python train.py --d_model=224 --activation="squared_relu" --normalize_top_k=false --balance_loss=0.0162 --balance_bias=false --init_std_router=0.0131 --lr_router=0.00135 --tie_embeddings=false
Below are experts of layer 5 (counted from 0) of a mixture-of-experts language model. Rows are named router (the router's row for the expert) and show model dimensions 0-55. Each number is 50 + 12 x the weight over its row's rms, rounded and kept within 0 to 99.
Before each expert's rows: "mostly gets" lists some tokens that are sent to it at least half of the time. This comes from a sample of Wikipedia text that the model never trained on.

# expert 58
mostly gets: " in", " on", " from", " during", " after", " about"
router:54 43 45 38 46 51 36 49 62 73 42 65 68 67 48 74 48 40 46 36 62 51 54 31 42 65 50 49 38 41 54 43 52 49 67 40 50 61 28 53 45 31 31 59 53 36 65 62 45 55 52 62 45 47 50 35

# expert 0
mostly gets: " San", " dis", " sh", " Slov", " Mont", " Sl"
router:44 56 46 53 64 48 58 56 55 20 66 49 57 35 48 50 54 37 58 60 41 58 46 71 62 44 46 64 53 47 56 89 48 59 44 56 78 36 73 56 42 33 49 51 65 28 28 65 41 53 61 66 49 51 50 54

# expert 22
mostly gets: "*", " 2018", " 1997", " 1999", " 2007", " 34"
router:58 75 61 51 54 39 51 59 65 20 40 53 42 47 43 59 63 59 47 50 54 61 56 68 45 50 58 34 67 48 56 14 52 47 67 59 60 44 50 39 41 53 51 59 53 50 66 19 35 39 48 33 61 46 59 58

# expert 23
mostly gets: " Robert", " Har", " Tom", " Michael", " Los", " John"
router:52 49 50 60 55 56 37 48 21 20 24 47 31 68 60 31 51 48 43 46 67 35 63 41 35 63 49 58 43 51 35 59 61 51 35 55 52 43 50 61 62 63 46 42 56 87 59 16 32 52 56 49 38 48 44 42

# expert 48
mostly gets: " ship", " house", " car", " king", " bus", " sea"
router:59 30 50 42 66 46 57 58 76 53 56 45 31 58 62 42 45 44 71 61 36 47 55 35 37 59 50 25 63 47 57 94 62 53 51 52 36 47 59 59 58 55 55 61 51 34 69 62 37 44 48 68 66 49 39 47

# expert 31
mostly gets: " &", " of", " For", " Royal", " Of", " von"
router:41 48 55 34 61 43 50 49 48 51 43 67 62 57 62 67 46 58 49 37 78 59 48 27 64 53 67 63 45 51 33 47 48 38 42 39 64 49 39 34 29 36 48 39 45 64 45 61 31 42 47 52 50 44 57 59

# expert 19
mostly gets: "),", "\",", "',", ");", ".,", ";"
router:51 48 59 49 26 47 49 46 57 55 37 41 50 53 58 59 65 37 71 44 31 58 55 46 65 40 48 36 37 58 55 72 42 38 39 60 21 63 50 68 30 37 54 61 47 73 51 45 52 50 49 57 42 52 61 55

# expert 45
mostly gets: "iy", "han", "ira", " Christ", "ō", "sky"
router:52 59 47 43 63 63 54 51 32 14 51 37 55 17 46 52 51 43 79 54 65 52 60 55 60 63 39 41 53 47 51 99 59 56 32 46 71 41 46 30 52 22 48 39 49 49 40 43 54 49 49 57 53 46 50 43

# expert 28
mostly gets: "p", " p", "c", " Sch", " Pol", " P"
router:48 42 43 48 58 53 63 65 55 38 67 50 43 51 59 46 48 54 62 74 53 40 55 19 55 38 58 52 55 43 24 51 50 50 52 50 63 46 54 54 46 47 53 70 45 68 62 52 58 42 56 57 58 67 47 65

# expert 24
mostly gets: "″", " Award", "%", " %", " Stadium", " Votes"
router:53 69 53 46 47 40 66 48 57 53 39 48 65 49 52 51 52 47 47 46 57 39 49 50 69 42 51 54 44 47 99 43 57 53 58 54 16 52 43 71 63 31 46 43 50 76 54 31 49 57 55 57 43 50 43 63

# expert 57
mostly gets: " development", " construction", " business", " living", " building", " training"
router:56 51 50 51 56 40 79 36 72 69 54 52 42 64 63 34 45 52 57 45 66 49 46 52 38 69 65 55 56 46 40 52 55 47 90 48 65 52 41 61 57 73 43 33 52 42 67 68 17 72 57 24 37 38 26 44

# expert 63
mostly gets: " system", " power", " water", " project", " process", " market"
router:60 50 53 55 52 43 81 41 46 71 47 65 55 67 52 47 63 48 55 55 62 49 46 47 26 51 53 55 52 33 67 55 49 61 63 47 55 66 46 61 62 65 54 35 45 29 88 22 55 63 57 33 52 49 46 40

# expert 13
mostly gets: "L", "G", "M", "H", "N", "K"
router:41 53 66 50 53 41 56 55 27 28 53 37 31 33 43 50 36 38 37 58 78 55 76 43 51 61 56 52 36 49 54 49 40 58 17 51 68 52 65 52 44 55 44 50 45 55 76 36 69 50 32 33 33 55 61 51

# expert 16
mostly gets: " at", "In", " over", " during", " under", " after"
router:47 60 50 48 50 45 27 66 44 48 14 54 64 37 41 54 48 56 51 35 55 47 47 48 67 51 56 54 44 45 37 65 55 45 60 51 61 58 50 63 50 37 46 30 46 39 46 54 53 50 58 45 84 47 31 23

# expert 51
mostly gets: " mon", " organ", " am", " phys", " human", "idae"
router:59 47 49 50 68 35 75 60 52 58 71 48 54 33 53 50 46 53 59 53 37 47 46 35 35 48 39 25 52 43 46 99 48 46 44 49 51 43 34 64 36 26 55 53 50 26 72 65 64 39 45 58 42 51 51 56

# expert 59
mostly gets: " where", " when", " because", " if", "=", " what"
router:42 45 54 42 42 46 31 53 35 85 54 78 64 68 44 65 62 53 56 26 62 58 50 56 38 48 56 42 42 48 13 48 44 52 37 31 64 56 42 59 47 37 51 48 48 51 77 40 35 47 49 48 19 56 41 42

# expert 2
mostly gets: " \"", "==", "\n", " '", " ==", " (\""
router:48 51 56 44 29 52 67 52 35 68 52 49 55 33 50 54 49 48 72 41 46 51 45 59 48 41 49 48 42 58 32 39 33 53 58 45 29 54 53 29 31 49 47 65 50 43 26 47 88 47 44 58 20 50 50 52

# expert 6
mostly gets: " football", " co", " Chinese", " Carolina", " Angeles", " Arab"
router:43 56 54 57 56 46 59 50 37 30 46 52 41 54 49 47 51 55 43 47 43 45 50 40 50 51 61 79 42 52 97 50 59 44 31 42 53 46 48 57 45 56 40 38 51 45 54 22 79 56 58 44 53 32 34 40

# expert 40
mostly gets: " his", " its", " their", " her", "'s", " same"
router:58 52 50 46 54 36 34 56 48 12 59 47 51 64 30 57 47 52 36 50 35 61 53 43 68 32 57 51 52 60 67 38 46 47 54 50 21 46 43 27 40 24 58 61 35 49 49 62 45 39 56 67 62 52 47 56

# expert 14
mostly gets: " –", " -", " —", " +", " −", " —;"
router:53 74 65 44 32 48 28 51 50 37 36 49 59 71 55 57 55 45 69 56 47 68 54 71 49 57 56 58 64 67 68 56 47 48 19 58 46 56 63 48 50 48 48 46 38 60 39 37 65 57 45 63 64 50 60 85

# expert 50
mostly gets: " government", "ations", " system", "ities", " group", " area"
router:45 62 51 49 47 60 67 39 72 61 60 53 45 42 48 37 43 51 52 71 51 44 48 48 60 51 54 65 54 50 61 63 51 53 43 50 10 63 55 34 62 57 57 43 47 24 68 86 36 52 41 43 54 42 61 59

# expert 49
mostly gets: " John", "ara", "ani", " India", " York", " Sam"
router:47 44 46 41 70 55 59 61 48 38 75 56 34 58 23 40 61 54 60 38 51 40 47 67 52 67 51 61 54 54 76 82 58 47 54 57 46 36 66 44 47 26 50 50 53 45 63 58 56 59 53 45 30 56 50 56

# expert 52
mostly gets: " Art", " Arch", " Man", " March", " Ass", " Sand"
router:56 45 56 43 57 49 59 53 55 22 53 38 44 24 47 42 40 50 62 48 63 48 40 60 65 66 50 63 52 46 22 40 64 49 38 45 00 47 56 61 47 83 50 56 58 30 15 57 20 50 59 54 53 40 46 47

# expert 44
mostly gets: " 2", " 0", " 3", " 6", " 5", " 4"
router:55 69 56 53 49 39 42 64 83 41 34 56 56 39 43 45 66 52 43 58 58 53 36 47 55 61 54 44 59 46 84 21 57 50 51 47 79 54 54 43 25 64 31 49 65 63 53 61 90 49 43 46 58 45 46 61

# expert 15
mostly gets: " more", " most", " new", " these", " many", " other"
router:60 40 47 54 66 52 52 44 83 51 46 55 32 75 30 57 37 51 39 39 42 55 52 52 45 45 45 27 60 54 59 61 51 50 50 50 53 47 28 51 40 54 50 35 39 36 66 52 43 45 38 63 52 45 46 43

# expert 42
mostly gets: ".\"", "\".", "\",", "\"", " born", " located"
router:48 60 51 56 50 53 60 55 68 49 40 45 45 52 51 58 56 59 45 43 33 48 60 49 48 34 49 59 48 66 61 61 59 46 16 53 20 51 69 44 52 38 50 50 50 23 56 52 51 38 53 53 55 58 64 73

# expert 47
mostly gets: "Personal", " Preceded", " Coordinates", " •", " Succeeded", " served"
router:49 49 46 50 37 50 45 44 33 66 27 48 60 52 38 50 50 43 28 35 50 48 41 40 69 37 58 56 49 44 58 18 60 52 65 50 70 51 37 53 49 36 48 35 49 43 11 17 35 57 51 63 61 44 47 52

# expert 1
mostly gets: " H", " Z", " Gu", " Kh", " Ro", " Sim"
router:38 48 46 49 51 62 46 56 21 32 58 64 38 42 68 33 52 53 57 43 40 57 40 80 63 43 52 59 44 53 12 42 50 40 30 48 74 54 58 64 54 29 49 55 62 65 31 60 76 41 46 53 45 57 56 46

# expert 21
mostly gets: " used", " received", " took", " wrote", " moved", " went"
router:61 47 49 53 47 40 43 46 76 73 24 48 50 37 46 49 50 53 32 62 44 51 45 36 46 69 56 55 53 47 13 65 51 51 74 54 85 59 43 70 69 74 61 50 51 64 48 84 31 58 56 35 73 53 41 49

# expert 36
mostly gets: " his", " co", " non", " ad", " rem", " His"
router:41 45 49 52 53 52 39 59 19 64 53 33 41 60 49 53 43 48 29 63 50 54 47 55 32 56 44 55 52 55 21 26 38 59 31 46 66 48 35 56 44 83 61 61 52 52 40 18 36 35 48 64 43 48 51 44

# expert 17
mostly gets: " Har", " Ed", " Min", " Val", " ro", " New"
router:50 40 51 47 56 57 39 52 32 51 51 51 51 19 54 44 53 58 30 47 45 48 49 56 52 64 49 46 63 45 54 55 52 46 55 57 47 48 64 58 45 51 51 43 45 76 67 39 78 53 47 50 62 48 47 58

# expert 46
mostly gets: " f", "f", " F", " al", " d", "fl"
router:39 40 44 56 61 49 35 59 38 29 61 49 42 24 57 68 44 52 42 67 61 58 72 56 66 33 49 34 37 57 23 30 39 44 31 48 83 32 39 30 52 34 42 57 56 49 22 54 43 48 45 71 35 49 56 68

# expert 12
mostly gets: " as", " with", " by", " has", " during", " where"
router:48 49 51 51 33 55 26 59 62 88 41 57 73 69 50 74 55 39 29 41 54 45 57 35 37 56 46 49 39 56 13 53 50 58 68 49 55 63 57 72 58 51 58 67 42 65 38 50 31 57 51 54 51 50 54 40

# expert 55
mostly gets: " •", " There", " These", " According", " Binomial", " $\\"
router:39 48 42 49 32 51 44 37 52 40 55 46 51 60 68 34 53 68 47 47 63 46 27 46 44 50 55 44 51 70 57 36 50 52 64 49 55 55 48 41 55 42 35 62 45 48 10 04 40 44 64 31 54 49 61 54

# expert 41
mostly gets: " |", "|", " —;", " –;", ";", ");"
router:55 79 62 30 36 26 35 46 33 34 43 33 48 62 52 40 67 51 71 57 48 47 39 39 69 63 42 45 65 58 55 37 28 37 21 53 25 51 47 41 55 53 52 59 69 53 40 22 54 52 46 35 50 43 64 54

# expert 61
mostly gets: " (", "–", "(", " −", " 0", "^{"
router:51 55 71 39 53 29 43 66 29 27 37 52 73 62 51 52 47 48 47 53 49 44 56 57 35 48 51 44 28 47 71 39 39 50 47 45 49 70 42 36 48 34 47 59 45 38 44 43 83 44 55 52 63 56 63 57

# expert 56
mostly gets: " it", " this", " there", " him", " them", " they"
router:48 60 54 50 50 50 52 57 55 64 53 42 54 24 44 65 69 34 38 66 45 53 69 46 60 38 37 31 50 57 30 27 53 55 77 52 80 60 51 55 49 60 56 47 62 37 40 72 32 45 54 53 49 49 57 46

# expert 30
mostly gets: " York", "ford", "ville", " California", " London", "ington"
router:57 37 55 45 58 54 52 49 54 42 48 36 39 33 49 53 43 47 62 49 43 41 54 42 47 69 41 34 50 48 94 78 40 41 38 46 50 55 53 34 51 49 51 48 55 65 34 60 29 44 51 41 64 47 46 53

# expert 11
mostly gets: " %", "ct", " ±", " ins", " col", "|---|---|"
router:51 50 52 56 63 50 77 49 18 41 51 73 64 52 49 53 47 56 32 56 54 42 47 44 41 47 50 58 53 42 89 46 50 49 41 51 34 50 48 61 49 44 55 38 50 40 23 03 67 50 62 48 25 41 37 51

# expert 39
mostly gets: " season", " year", " game", " day", " Day", " Championships"
router:52 79 49 60 41 55 48 41 35 54 44 37 35 64 39 57 54 48 35 50 53 48 57 61 34 57 55 50 55 41 64 43 44 59 45 59 15 55 70 57 61 75 47 45 53 05 67 79 33 57 35 32 48 49 49 50

# expert 38
mostly gets: " made", " released", " used", " built", " announced", " However"
router:50 49 43 58 52 48 63 52 77 69 59 54 59 55 47 39 48 58 58 42 53 52 38 60 42 55 45 50 57 57 49 41 51 47 99 61 90 49 54 73 57 67 58 51 49 04 58 74 35 54 48 24 43 58 53 56

# expert 10
mostly gets: ".\"", " but", "\".", " while", " However", " because"
router:51 47 60 59 26 59 41 46 57 68 40 37 54 52 55 61 56 45 99 36 35 39 45 67 66 48 51 56 46 57 28 35 45 39 71 78 41 69 69 48 32 55 45 55 34 54 64 61 70 56 43 54 37 64 69 35

# expert 29
mostly gets: " was", " is", " were", " has", " are", " be"
router:47 67 36 46 44 53 47 47 59 67 49 56 69 67 65 59 39 45 52 42 46 54 57 63 34 32 43 39 48 53 43 26 54 56 64 40 75 51 50 60 61 76 43 54 50 63 53 37 84 42 43 50 74 58 71 52

# expert 4
mostly gets: " and", " the", " his", " or", " but", " a"
router:36 44 57 39 21 38 47 47 47 49 66 51 73 55 40 50 40 51 50 41 44 46 39 57 61 46 39 47 34 54 41 43 36 53 68 61 65 44 46 41 26 47 53 52 55 59 62 61 44 51 44 64 36 79 66 40

# expert 62
mostly gets: " 5", " 4", " 9", " two", " 2", " 3"
router:53 46 54 55 67 48 65 56 61 64 54 55 53 75 41 60 55 60 43 41 59 63 31 60 33 50 46 41 53 56 66 51 51 46 82 55 88 58 56 18 35 64 45 53 49 53 60 51 51 39 45 34 46 48 47 57

# expert 32
mostly gets: " to", " not", " they", " into", " also", " would"
router:54 37 41 44 46 44 27 48 64 61 35 56 78 53 42 44 42 54 26 41 43 47 47 45 61 28 45 71 25 44 25 59 58 46 72 63 57 50 42 45 63 38 49 70 48 77 49 54 51 48 40 41 55 56 52 44

# expert 8
mostly gets: ":", " •", " —;", "):", "\n ", " ;"
router:54 50 50 43 33 35 11 54 32 46 29 41 59 56 51 38 43 60 54 39 64 51 49 53 54 42 46 54 46 60 52 37 50 39 40 56 44 40 64 44 36 30 45 45 54 75 55 35 53 51 65 50 67 55 51 58

# expert 5
mostly gets: " sh", " ex", " st", " mon", " gen", " f"
router:51 23 49 56 49 48 51 49 54 45 59 54 43 66 55 44 64 54 37 60 33 60 54 40 54 33 45 52 49 64 22 47 53 52 43 40 75 49 42 43 38 52 57 51 59 37 70 60 63 50 47 57 41 56 58 46

# expert 18
mostly gets: " Par", " Em", " r", " cl", " Car", " par"
router:52 28 55 40 54 60 51 48 32 47 54 50 57 79 47 42 48 50 40 62 53 35 51 63 69 58 51 61 60 56 41 05 49 50 40 52 30 44 41 52 63 56 43 51 49 40 41 22 55 44 53 63 12 41 56 43

# expert 20
mostly gets: ",", "),", "\",", "',", ".,", " where"
router:48 69 46 40 33 49 34 52 50 25 51 65 82 58 53 52 55 31 55 34 40 50 53 65 33 48 69 31 35 53 36 49 42 36 65 48 28 77 60 38 30 60 33 61 48 49 57 59 72 33 27 53 46 52 67 35

# expert 35
mostly gets: "===", " —;", "====", "==", "=", " –;"
router:37 67 55 48 35 56 46 49 28 58 50 49 61 32 52 54 56 59 61 41 38 51 44 55 40 52 47 58 41 48 79 11 36 51 70 57 45 41 47 39 65 72 56 50 51 75 42 11 68 52 54 51 48 68 61 47

# expert 54
mostly gets: "==", "\n", " ==", " ===", " Preceded", " Succeeded"
router:56 59 66 55 34 62 56 52 41 91 44 26 59 45 68 45 56 54 48 55 63 46 33 61 64 47 44 39 42 51 63 34 41 52 27 70 40 53 47 47 42 53 46 43 39 64 51 12 56 55 31 39 38 62 53 45

# expert 53
mostly gets: ")", " This", " =", " These", "weight", "})"
router:48 85 48 38 39 34 65 48 26 48 57 47 67 65 47 48 50 55 46 58 37 51 53 18 62 40 54 40 50 46 67 59 53 44 24 34 28 41 64 42 48 18 46 51 58 68 47 60 80 69 59 57 51 37 35 44

# expert 9
mostly gets: " int", " ext", " top", " out", " rem", " dec"
router:48 40 49 56 64 48 32 50 55 66 38 72 48 32 45 48 47 44 24 50 75 65 46 52 45 52 54 45 75 49 47 28 53 49 54 47 54 38 23 45 40 51 43 49 49 27 33 25 58 56 53 39 46 39 46 51

# expert 34
mostly gets: "2", "3", "7", "0", "5", "10"
router:53 46 73 37 57 40 64 44 84 40 33 52 58 53 50 52 35 46 43 47 55 52 36 55 44 43 49 45 51 50 84 27 63 40 41 53 70 58 39 48 61 23 54 51 55 80 46 60 74 57 37 58 66 56 58 48

# expert 60
mostly gets: " 2007", " States", " 2017", " 2016", " 2022", " 2018"
router:59 67 61 41 41 46 62 38 53 59 38 46 35 39 47 50 44 58 54 49 51 46 43 64 55 47 62 70 59 39 86 55 64 42 50 44 58 55 51 25 57 57 44 43 46 45 32 76 47 51 44 39 54 52 48 57

# expert 33
mostly gets: " km", "°", " ft", " kg", "′", " $"
router:46 18 52 54 53 58 45 58 59 30 62 49 41 55 61 52 38 45 22 39 73 40 42 39 63 48 56 33 55 57 90 04 43 51 18 51 36 50 42 63 64 30 42 49 57 39 48 22 72 49 42 47 41 56 55 48

# expert 25
mostly gets: " .", " ===", ".", ".,", ").", "?"
router:53 46 68 32 51 43 64 42 71 33 44 59 57 51 64 47 43 32 51 43 44 67 48 55 58 45 58 52 28 40 41 25 38 52 21 42 49 58 47 48 30 32 57 59 37 76 37 33 65 66 62 40 24 57 51 55

# expert 26
mostly gets: " same", " village", " side", " father", " mother", " family"
router:63 48 49 48 41 50 59 45 38 36 75 39 39 56 47 44 50 55 57 46 51 62 56 53 39 37 48 54 50 47 71 63 35 50 80 46 07 47 67 53 62 53 50 45 46 33 99 69 51 58 48 41 86 37 35 36

# expert 27
mostly gets: " David", " Jim", " Ell", " Chris", " Jones", " Jer"
router:46 54 44 56 56 55 39 48 39 37 33 64 50 27 53 45 48 57 47 48 45 45 63 47 51 44 43 46 51 44 33 60 40 50 10 45 57 60 51 37 50 82 44 41 52 70 24 40 54 51 44 47 60 45 44 50

# expert 43
mostly gets: " film", " company", " school", " album", " member", " player"
router:53 56 42 38 50 56 58 55 49 63 52 66 39 42 64 43 49 47 68 65 49 53 48 41 40 54 47 56 59 54 51 38 58 46 55 45 34 62 40 59 67 52 58 69 40 78 53 62 29 55 50 33 41 47 54 58

# expert 7
mostly gets: "ations", "ions", " work", "ments", "ation", "ology"
router:54 41 46 40 60 43 61 50 71 83 61 56 42 53 42 43 52 36 44 62 34 42 52 44 46 54 46 56 49 39 54 37 55 50 82 51 00 42 52 44 61 64 54 63 50 42 45 79 25 50 54 38 42 45 51 57

# expert 37
mostly gets: " John", " Michael", " David", " George", " James", " William"
router:68 53 51 53 50 64 31 53 32 13 47 46 41 44 55 45 48 48 56 44 51 32 48 56 27 59 48 43 44 39 35 71 58 54 27 48 54 38 50 38 56 65 48 54 53 86 25 60 33 47 43 59 50 45 49 53

# expert 3
mostly gets: " S", " R", " H", " C", " W", " L"
router:24 68 47 67 38 54 51 48 43 37 78 54 38 61 55 49 45 51 44 55 69 50 65 43 51 58 50 64 29 56 48 44 51 58 47 47 56 51 67 65 35 64 28 49 26 36 71 45 51 43 34 28 45 65 59 58